{
  "n_layer": 14,
  "d_model": 256,
  "n_experts": 64,
  "d_expert": 32,
  "n_empty_slots": 32,
  "routed_scale": 1.0,
  "balance_loss": 0.000793,
  "balance_bias": true,
  "init_std_router": 0.0131,
  "vocab_size": 9706,
  "norm_eps": 1e-05,
  "tie_embeddings": false,
  "lr": 0.00145,
  "steps": 4091,
  "dataset": "wikipedia_en"
}
Below are experts of layer 11 (counted from 0) of a mixture-of-experts language model. Rows are named router (the router's row for the expert), gate (a neuron's input weights, with its number), up (a neuron's input weights, with its number), down (a neuron's output weights, with its number) and show model dimensions 0-127. Each number is 128 + 24 x the weight over its row's rms, rounded and kept within 0 to 255. Numbers have three digits each.
After each expert's rows: "mostly gets" lists some tokens that are sent to it at least half of the time; "comes before" lists some tokens at least twice as common just after its tokens as in all text. This comes from a sample of Wikipedia text that the model never trained on. Tokens count by the router's weight.

# expert 21
router:131137110136089131073141104103141180119139140158113095121143155111148116130142157166114147093128110151120164130153115118130159111125104152137089126121124141150120128102127143149136148106146183103131094127176140119113164133106173118134123100163194133114130103134113088156114130152094117092156088165135144180122167153136115146096113179118156183130126121115094129140143129127164166099105
gate1:074127113174139142138182129134120095103140114127132085155144147134153080105076126090116131155098106131098198163069127102140141161127132139145098108136117105110125133150118090126160159114077149122146086159145132148154131167125105118135132110124136132112093135162100170141150140094161129154103140139139121091130176162135104102094146118141118130150109113107133132134095172173135159140096
up1:172139122139149129096116136127118097106145102105133128120144123113112101083127145118156111143155106090095131142137135162134130107089158098150138136164129141127143120115144176123084119095121114125147163123121144111110089097142134113080149112111147105149169102086121137154084131157125149107076112140137126104138084145155146135180109145063179107106128096116122141125123127141098164114162
down1:090108129117123126093080137135130114145166154179170155133128140086141132139143137107109173142137123131144159138134103140150156113154071136127121115135160135102123141169110145126140136100106135100143111154095117142135133114151133113152150156142158152108090159161101161140112115116155148125103152085103123159120149125142107087170132133122135102183099107134164155126105146161127113165148
mostly gets: "==See also==", "Scientific classification", "|---|---|---|---|---|", "Personal information", "== See also ==", "|---|---|---|---|---|---|"
comes before: "\n", "-", "=", "\n\n", "| ", "|"

# expert 10
router:140103102106116133118111126130124184145165118097113087109113121103135097128132120154124130130182132166140175167159105140084195139148120123114142136108089156139092091157135137137126179100111128110170119164148104108136090133130150141160098133138145150174142133137158152126149101124145116152165148117114107143129121148163088133144134122160127149101155164136103072107097118145149117132134
gate1:135169136109119156098158107116124154136144139101108148126125085110103077111134090124149146143122121159176111118113130142130127150135178136136158129129157159151112150110099145134133148147156132100119141141162157085142096094107128141135109141151113152138134147171115127063117152109090129115153130131167109178105092153121118146109162171148105150116140138121129155156084141105196109115158
up1:108072186133150109171059167088152118137138127128123107121126095097092115138135107118138159145203097136113116151101139133156161131139121138064116132118111126118165093179186107098104086142131101113112126133184087134105114137138130116130108111142085123089135130136147126168172130118122110134152118139107120093123159111073107149144156101109090130125086135117090137120116116177138177116105
down1:131143089136127130123103105129126168137174156108110142125142126102171122107081095128162125107136129150152159142097113124124092137111167137145146125144139127151129152132078145137200139140090143153128146145143172081125140120109140122096150112083159086143132120167124140124121157104109129109199107121178107132114120139077094105136118150101148145116131135159149174115133134117177123121118
mostly gets: "\\", " \\", "% |", "| Party", " % |", " JP"
comes before: "\n", "\n\n", "; ", " |", "|  |", "|"

# expert 15
router:125111200113093095104106097110165128140112104129105173123140153111132152088148089159141100130105132117125112100139146082101153146118116139109083145097149109119102079120153145096102140129089162106160102138066144143130140139092118155090093143091111133165120119170160120106127172150158162115124140114130171107147119116107084144096131125168111133106126144156113101085112105157120117103146
gate0:129120120131072141131128087117129141115090128116117110092116143118181125111138155173137107098139156167132132133115178138135149129139123112112136160106080164080125106092139142122136098119141119131163125148113094164119144116146110071167123161093121139108096177197135131166126119098137121150147154120121128131165113114168116142126177138177102149102132101119127120099099144118121120164098
up0:122129129140090139109144121135123123092136134156146151125174103118168156081147115113147130126151090120144137130135147166143131103165140158139112119107121115135119133119114105162106154106114159145133102129115116154117117134099107169068113153113175126126135134113148162136132126151140159146135103148142174097121141150169144131119135142144102081138119083117185076174136104099124135150186
down0:125098090104144134134143085122124104132075116121113117144104174153125141105176123121103148127129163091114129132114136140140120172184171128109131143101121160138130154124124068172128092117116121161114137108118141133127099129158127139132103134132118073121135131102137129146092120106123145121153135160164099066147120085154148115171145099168112142054134166126126134091145111118112153118138
mostly gets: "| Turnout", "- Phylum: Arthropoda", "ST)", "optera", "Area", " sq mi)"
comes before: " =", "\n", " (", "\n\n", " is a", ") | "

# expert 44
router:164115156145137111133122080131103145150140162105150121090135109105146121122107117116131119092144135137151095084113150141134096096126132156168102107106123135123119143094130153092110145133140176104102105076085159118137103137078128111135118144171177147144105133069166130088069134117141109127138131129112157116142108155113137154111133106102137140164083131137159109092098110118139154152078
gate1:157130164113140122129154176106133080160093128117141119115158152085171074109148100152132142127168126135131122155124129075127111123108116164119142099082149154160087114159137165139120119114142146149156095133112142149116120118106081123181129169080104135142122106106150124132118111127096118084143115149152135109127129122172149152128086195083120136176117119137111120118151126144164122126148
up1:130112113081147088141119110142100153118124085128157145122144100128114157151112123139114080126107115116155149087136088162130177113137129095127110189142117104130154114090098118155157151145136119147110129116139111108105146125126123121104133091146085147162118136145135132135152141110137130128141135103135106135140128152093126126102182113131116099094118149154142166178126112113151124159082
down1:123117152120105124142146125112149109190161131146119134150118182159159161081127138160115149123128113130140116115113194136121159141139070159135131128104124152134117131134114113146111129108131117157104001143134121143151134133184148153158085104086151084130143167136115091143154151133168113131132151109126128102100135122123156108138111139127150096141157128145081098135144174113126137127130
mostly gets: " in ", " In ", "In ", "- ", " June ", " March "
comes before: "2", "1", "3", "0", "4", "5"

# expert 58
router:172098105124124140158118092134108095176163137094153159138158119156175137139142111153139141094094146116161153115096140108116140103135122158138101120087156173119115117069124102123127126150119107070141122097160129129104162106144157077121124124130118132113144131110086110115143136120111134101147114136121177179119095064132098138097175146142137119135121170119120156141126183149151177135132
gate0:128162113110129116102081101090112133156164123102148154149129141098103110094136156155148145150165112119153128110085117151119101104119121139146136165152149156158085103121132155159191143113149147112125093139100121162115115122105119145136095108133109133133166162146136150129108113145107150092118118092126132150113118131141081139108092123167118125117101145095134116149122157126117115146116
up0:101134133132130134053136144169137142100085147165078143154147134122161154098119108153108119150088104113103103105151153117157119181133126121143145120146066145087144106186164167097121143144132137175123160111087103128144145103128081135129130132143165113110122132101122088131131153119135101146107131147122112122130126171135145082107146085103145150141123114116150115096124105113135094100113
down0:076031154072125161139141147123149118139125126088108103111180106113195125121128140118101141181118102153107163143109126160141145128128149112156110104120136128077112146073144141109153122135121143083120126101091126115088134093160120136111142092100129091168120142124101108124146152107154131108132138126123124193124128153111135090094136134123078142138119124073140141137120179058117143119140
mostly gets: "|---|---|---|---|---|", "|---|---|---|---|", "- Order", "- Born:", "|---|---|---|---|---|---|", "- Species"
comes before: ":", ": ", "\n", ": B", ": C", ": M"

# expert 12
router:106165122156126123104157168144169110142140148131130090109175104113141073124155138125144180158162138126120126097114126149102108136120100167146115121118108153118142132149080182142141098139112123126117102100117125089103112088148100079138148117108139121102108161076141108149095091139111147136147165164103071149100156130147122115127125112115131145129158102125079138123150133106100169138111
gate1:136161138112112110117140138160152076146105099125163107159126136111143145138121130119160148102091128170122144146132122119115101132120123155144127182152118164117117130121141119096101126111129154154110099114140109062116126170120164130147126109124154118119104122071135141165122106119112131113164088138111092133150137186181139142177104133139150101146112105179140123130118101136109140099121
up1:126148143168142132100081120100114115126104119091189115103146105153116149122141121129119141122113114095140115114155135159124137100121130101151143143176102160138168124153137126116127120142178092140130109148088093096138129133115157139102105186093133098142123103125093142132094096128133146141136155133169164136090101129185127204131135108133141124142130139140102098123081114151170065113113
down1:099138108143120090078156171102136124100168166100133125145091155106133134164129068137118092120123080092151121176118106129108156128122147111104125145132164123129162102142111161126131142111156125087140117141091218100107137113100118118141164145154161155125124156188126113131125130090138128142120131127117119148123115135130119111091139115131115137109146158091128088151076109103158150136174
mostly gets: "ing.", "\".", "ation.", "ers.", " year.", "es."
comes before: "\n\n", " The", " He", "The", " In ", " In"

# expert 47
router:123156118145120124155136122147153110121143130124080104105153112122099110122094139161143102113143152120102115098133175172107108109160157163091137153083107091147080178101087129093126112167122131115105157145117121131140156113130119161106126146102166098083121103110143144108099124164126118144136086163124109099115140135170118088146141116091146142107116117120120138083133133107094104134114
gate1:124139135097132107111182124119084140125118116138126123097114105156116111145102117108141114110147133063083117128123131127158146109121113155130107130097149155095168173098144129150189157110151123150111076101093133104109120107148138146127121129117156146164148104093134162119152146164099131142206128140061133112093114154103169087135065107125117136123126128133128110115134120103156126114135
up1:100125116152118130125119118120090107153109129118141142119100169164137121143139107091131146177068077177175125135160127101159135143116151122133109136115129191122098155113171102160126178114041150098114124143117111103145135121100140102140122144105090072147136105130121123096119146135148141133118143115153137177129133110126139121119117153166110092138135113116126131146103116126157112116167
down1:158143168109118147093164137156147140130164134155076116127104117129097135145140112108131133126126097107111152093141158168137151123135127131106097119131105173080160123126146106140096116112118106149118108129144120084144196159125144147139113155086115107169146109045117148125141106158135130124180133114133129117105157140163133087135150165161116101151130117168113161088159136064137130075104
mostly gets: "In ", " in ", " In ", " (born ", "ed in ", "- Born: "
comes before: "1", "2", " in ", "8", ", ", "7"

# expert 56
router:088137081130147123160176126098093145113098113093094174107138108086115159155189155115112117109099158107111120128095122100121121127083167101139164139143146105142172135142151145133125160164113159080137114143107151140134148167108120101115122162127182172118113116128107156127079151118112118141138115086118137108147108139139118131091120142134149132120117113131141086154133140125098087137132
gate2:135157117171120118098122132132162107127176127127150132141146174181121128051109109108114126115084107141132151087135128147124122131173143141142093142150090139141129128116089107174117117097128163125137163129102148119104157148109128147116113134132124153133125128121102114096202151129127105125113140200137136157129158127106099130136186125127141096145136157101115133117111118105114098087126
up2:168133098142117159130100127136115094162115102159174089119147129126142106117134104106136111114177136073120151103172121156153078142094143115117160157169135111126102132112153133125126154145147140148097111123134077163144145088169131142137078106150098161109125131155124076138156114163153119086092177109109142097163140126149127096097122124109131130112086117147187144180149118118119152167137
down2:146121114108127103153124135149092128098128135133123128153156115164123143151116121149091111144172171110089150169139090118126117105100124177137113117133106115105121114122130133154103133145122086089105093160135123154142132142200099090157124143093091095089084115126112142152105132105108165128138119089119138091175092137150115126155111148143133143071091170153167117153146143117113112156106
mostly gets: " | N/A", " | DF", " | ?", " | -", " Chevrolet", " | Final"
comes before: " |", " | ", " |  |", ") |", ", ", " | S"

# expert 59
router:116140133086132148164129136130104170167118095130140138146139116123156104132152148123132124124136086164177109131139078093171143119101164112123137121172144130164127160139124110123151117124091113124121138129163060107121145102111158122121125156124125141128159101128142151115165152149143116147154124103144151168093140086114125128131193120118123090137133102135140077123117118105150104115136
gate0:156138134150117137126118141088145129143146139161125131082140137125148088122171095130101141110130136141121131146135098127118140136188145120115099144120147144160130144153134122111121119102104178116101137137110090114083115166169122101164127126112129135116129154075132128113131135135137134108125105118130096156127146115093185088195113155137131130115147119138119073136139124112112102149122
up0:117160095146135106162139111109081134140140112127136126137123122141156134180141104136131075087119133150082110180133092101147146112148111138160129136169118151140113169124161091128094178124120174117113142099130117108125194121117172113159124135129131107089143121121086112138158120166135122089116127096126105143207151129132109113120132148092121106120115122091150125143102145162173074125129
down0:132149117129139088127117122113136117068141153103143109144144102102127050124136127119120112170118125140108151131127144092131129129131131115118108191155110147154142153125120113168097183131129110124096089170093181170174124144101152121082111123159073178109133130117076133130167142180114125126100076107143133140103153152136120121108115134090174106077133131069086108173118155162112142150144
mostly gets: " month", " announced", " died", " week", " was held", " hours"
comes before: ".", " to", ",", " in", " and", ", "

# expert 9
router:120087096157155109122132152106114148112105161135118149093093079114125139140134138109153134115135193113126128093102101147112147113125130142112146139144144139154123100102145129148130149160104104084151100143097140150096147171161139130151106124127126135102131079137096167159098121122102101099156147091159160103145095139113081131118097134161108150083125134149126122166110134130150090142143
gate0:127180083105161161081154110131129109143143108163152153103175128090161119089091130108152129094118170106119132158149107139127093143138178145115102118146175075132149119148142095152115129116126150126135157119152092098113095138140136125089116132131164122130129145092102137081136115129120165167126111156131128167084183118085133109129138101137148138148128085053098114152161173120114150122112
up0:123132166143084133119106091126179143138144127077112113120109189184131128145109114162124130166149160153131145129117115102133116101143105134060126156106157161129103126103137127129113144127146064139121147129125132129154128085080109095117138094151064154120122098121160117155188140150137138105139126118119105102129133120125158134156144144093129095122122148149128158102076137163110112129172
down0:094142111145079136125148134139149110130113112121120129182104132099141137077133134150135100142130088134148135087144124094152089124150128133135104124075093140135141141131120120122129145138134107139109207079109104131096127127124086113171119081135140100085162143133121113139127137127120116141110124127149115115146169156134099150119126120127138131130124143127143172118109121138125160131101
mostly gets: "| No.", " | N/A", " | DF", " | MF", "| Year", " | FW"
comes before: " |", " | ", ") |", " |  |", " | S", " | P"

# expert 23
router:125095124120135132132129142152132169106165159097178136114152137158122117127108096110116161164142145140131146104160119157097132131126144121132132102131088109092074128114120121152171134086182147091161130122145146153124097134116132117140130104123095095127086131151149103086153129096120132115147104110137160098171126149124150153119151166168161151147145117138170153109090111125110107131129
gate2:141112144120114104123118114107139116101090121143145127131106128108139149116070110142086124182191117099101119087102135154144181174132107166145114145132131117078143135120090122158137142100165126147128141114092130130170113096110131123149129094097127145116127138169136117162128129126112118111099104155149145131109126120156135155120134143094123093093104100095129162160113134123103130130164
up2:178102118130123107119102155095109112119103161143098096177143096167156101166137093113138094166154083097108156143098136134141150155114099132139102160107160104120093143096122123128130152074159130158104091118099136127181122072153126122133136109135086141146145141124132133105101103056104141095128143165141097157150118132124178166113101123098147101119102147132152150119120157111148137179066
down2:163148144115142165143091079096128124134121145104147125138129112102135164134106127123129173122129077120156123152163118144120163126118144115156113121151097137107186143193153196133136121139151141173114152111128113120117084156128138137165155107135112150148108146143123150156131156146166190150134096155116150127145123136133177123137120135130148117100108152145116173145177093131105118130097
mostly gets: " [", "\\", "_", "\" (", " \\", "{"
comes before: ")", "),", ").", ") |", "]", "\""

# expert 2
router:148109150168153124134124103164166156107150148130140184082154164142105157126154085107155100123125128161115128126123114162110117111123121116152147160161089094151115114118101079162094150165150139112163150140119127135116144129117140121149109139135117119163100127135144134109155111132133098104148137105097103128131114159109141168162147136147104123135134164143140112136118084124099168110108
gate3:163149137192132170113123111137123088141148115130117155133157177121088103113103087137128090123113130148098151115145110142132139122095138108165152128142109111143102139117096071164098133157182094109156177121143106122122124134132151149140103170109139102180144127108130142139159111075112155116130133128146131158144108152128166126136157142120123091127112143130096136116105099130135145125098
up3:156158127153130144142139123165139083109169141144115116122133181147112102149130083136138091143115155148153165127128083175123130127120132118160154130130116125181092154118121086140134136132138116112134143116169112141142105126152163128151098159094097106166096113074137126144129127047140119149136142102139146119168136150145197121144151161146108097119140115142124110152116075114132126140111
down3:113165102095067122125136145097138103112092104150140076147090109086119122130118140098123165144126096112117126137100130104097128147167127115108104086120132134099165077161161188126181117118094145167090214130109143083138135118128093153099123062142155150135105127158150098110118150152156107149108121130136124100138130123138128104107101117105145137150130152132111165100122165103101142164117
mostly gets: "; ", "; A", "; W", "; Ret; ", "л", "н"
comes before: "; ", ";", ",", "\n", ")", "; W"

# expert 43
router:139125140132110166084134154136098123172158115125136095167150099146110132124121111149139104090128149098107086121130121103117160160105136143136103148141100164146086123119136130156142138116133094116111118139091139143101144145123155134111100159130112139106117148185121143102136102140100161069126181137156189120113150143103076154082142149142114118145133107118127113151126131147113091106144
gate1:117146120160115110167153139112104120124135127119134095125110136113142132146082093078153141127125130118113133086096132158101094160134139154124145106133142127123116130133115113117117119107121110129131150122102128160169119135163155095074145122116132154135171170121116117149096141124101136113150133137142141163127146152139091115111091159179152107137076105101108164140115107111148105106164
up1:129100152121134103102124178155157154143109135137164109129136124144114094131132127142120152146204099126153154115140128111161141137090099102105107105118160108163175110131174136150143145110138149112136102130148159149101108126142101146178122112150139146107128137131137143115145116091153160112130115110138103108148110107123164125143132109118152148125153108172092076113106112117115130126120
down1:134171123144127144106136115119135155134132138141151153119142124130123156127080098132182136118146141119146117135125155126153125128123130075146105123146090098070108133168140102086150149087124127107131084163125137136106096148092101126159144154122110106135152118113118141121134128111127125134138154115116148159125138092137145115162119112156133123104124078113117120127106111093128081087146
mostly gets: "Scientific classification", "==S", "| No.", " Released:", " | Title |", "- Language:"
comes before: "–", " | \"", ")", "==", " |", "2"

# expert 42
router:108125158111123109134146123125158155141143167124134103131182143145119152113101138105138138156088159163120154128154123108093169078127101168149138116138140156176135105104127161150094148086119162139164093055108131190128108121097087136140111134101128137143099179086167143060133138110129124129091128131137089105138148159103124117116133166139098130138147145101146149119096159111137104165083
gate1:100152143171105114116116108110143132120124116104101101109155112115115145139124134105131105146097120136122092147158131107115172170171124149160112187110117166152096121129105115132101148142092123163156112120105108165131128107140146156102130132184105151180138148158127116102135152082116145154136190141120154110115111129101110113161163165166094122111099092111113144169144140115158071083138
up1:153082164088145122167158167160116131129120155144079170106103141143112125110110153128126125106189126113155137101134112150152142078097122143150115118124134084130138102128149132084161153146164153132145148170134086111164139135117133144155138122088115127095130116124133143133138120146152109129135110142149109148119146120130115132139122099126137091088134166156142063132071111167132125141104
down1:108132131117116142111169124120146141134063158187140127141123172124104074104122096145174131116159152130177130141106114122134113161104142145161178129110146134131137141118127121167104155112122168087164128129111146131080116108166124137127113168167132146109117147118162133142139142116146131092082157120157100131123139095142101148137107170145134134130080139135117125145112127136112106100109
mostly gets: " \\", "In ", "{", "_", "- \"", "\\"
comes before: "2", "The", "1", "===", "==", "015"

# expert 46
router:103153140115122154152161128115182157152153094110139166125140134120120144107126134155175154103119092149150154098101143094122147153148171127113142132115159133163156141133151130112164107129104133110136102141167141116139104142101171136091113130125130155121133121147101132107108145144134130143137103141166142139097162131122082150125136148183137146171129098137090107118091146131126172130193
gate1:116118183157112116095134157124180135116111163116100111148112128160132110096151137157157134106120115159137117094104114120132149112139155087138144120122131164106118149091118108109119110115151126108128142136141122099127124135158146114176145152079098122132136134122108123101166152104142135185131127118169120129124127108102136123141148157184145108146144116125087114105065135129135117128111
up1:091110118170159114168119124147099157133102108123118135130093123110077187145132149112149117120107150135142078104131128130129111146121164129132174167180155132152120121116121127135121131133150130125140102150111133135143142119160147078138138170138111189117144138156121163147088127089110110159138137059149122140145101134101123142099086125128171130138159129134136112166070138143116119146118
down1:171143151142123141104159129132167099156139114138157083134128150152124088097126104158139130119141098137109143116126136093120137181141123166091129134084117158120140141096120115141135070110126128130115098158114141105146126112117123164121134101097105113157118124112141119123142132148163155144109108155155126120145150132147114150112162120132126149152160105127119103087128127126126152121150
mostly gets: " ==", " ===", "==See also==", "|---|---|---|---|---|", "|---|---|---|---|", "s=="
comes before: "\n", "\n\n", " |", ")", "==", "==="

# expert 60
router:146127107164141125071119141098106136130084137107087103161121112158130159148122144131073116110132152133144091118138146128098124137114126138114143141078085083129106128129079119148178123165102147112137187141154106143112119177106119149160121145101125143117103101116123108118073124085105108163137124155153133125106126094138124153103147151144125105122134125090129144169086149110133162109143
gate1:119127117160133115125149126210133094091123114126142140124084105139128136102125133075090128173110133138107120149170126140142138143118079125155115184168117118076088117112097131131121138129100117162152117102135128165144111131128146119118118122151126079141184149151101093109129156101150106144136113136098116134124137140184126132135148127113115195124117128137139178144128109138112114122104
up1:153153112134110144133125138116141117165105113091133111122117137116178174158150095107139113093088099149147118107142148139122096092140120137151130187123106103138037150100081127115122116139106170121090149060154119135125156127088133091185138189108116149131174130139179107108123152112110088174152126141104136126113146141138161152115136126127106106135135130139128153114181126144155140159112
down1:149142107106172111115108138148095104090109082102194157132079139162078154104135115082126123122136115128121088144133141183111129146104106103108160131128061114133107089104140137127130092130141136146148167146131141092127082167116137164162109149130108108155132172101127121134129157139123147134114136121121091131159106186099146116137115079132105148125135117161120183125085098104131149116137
mostly gets: " et al.", " on April ", " | October ", "er, ", " | November ", "- Born: "
comes before: ", ", "–", "1", " ", "2", " |"

# expert 17
router:085145117135138161116136095109160129126157081100115159131158110138147125122135121131074148085078118132106095146122111099109140126134120133116113135117126153146170097127132119137092111147163168112139166158161151095114135141101134148099132105111169154149140135132112105089135123178128134145148110127113119174090149101098110138109163136177136141126143127049097116111127145117102137073146
gate1:111158137121115147138126146086130125108088151103163075122118134119129120120130118118106132159213109064120101098161116156126104135155127129134176083162151106132128135143124150084157105133094132140095148099129153151125117109162089119140132113116122127130138155143169121144144115152129098127077150124139093152098139091103133116133144099141119110116175141160090116115121142108155120114143
up1:139112161108120111113157136108121124079146080199106128121134131127155125140139093094118099159108111116115162150124151062122143120108150143126092134098119133119085136142111113155120118140112164126143136150111096114112135102112112115118138138101093143093122100187147176089141120079124147128120143133155160126172151117132128123126138122108136123126121128130164106131140131188142103152163
down1:142162160103089132149112129110145118125127119105123140133107154117121167128100116128163112177109120120096126162158141135131120153092163137129101135118120128099154156122134142153112162140127108109117201097089087153094100145138096104114084109123104118139113100138165170143145153133129170145113148125147136103180091147131128127150145122119112116141106158156129144134108108177166152090118
mostly gets: "==See also==", "Scientific classification", "|---|---|---|---|", "== See also ==", " ===", "|---|---|---|---|---|"
comes before: "\n", "-", "\n\n", ")", ";", "- P"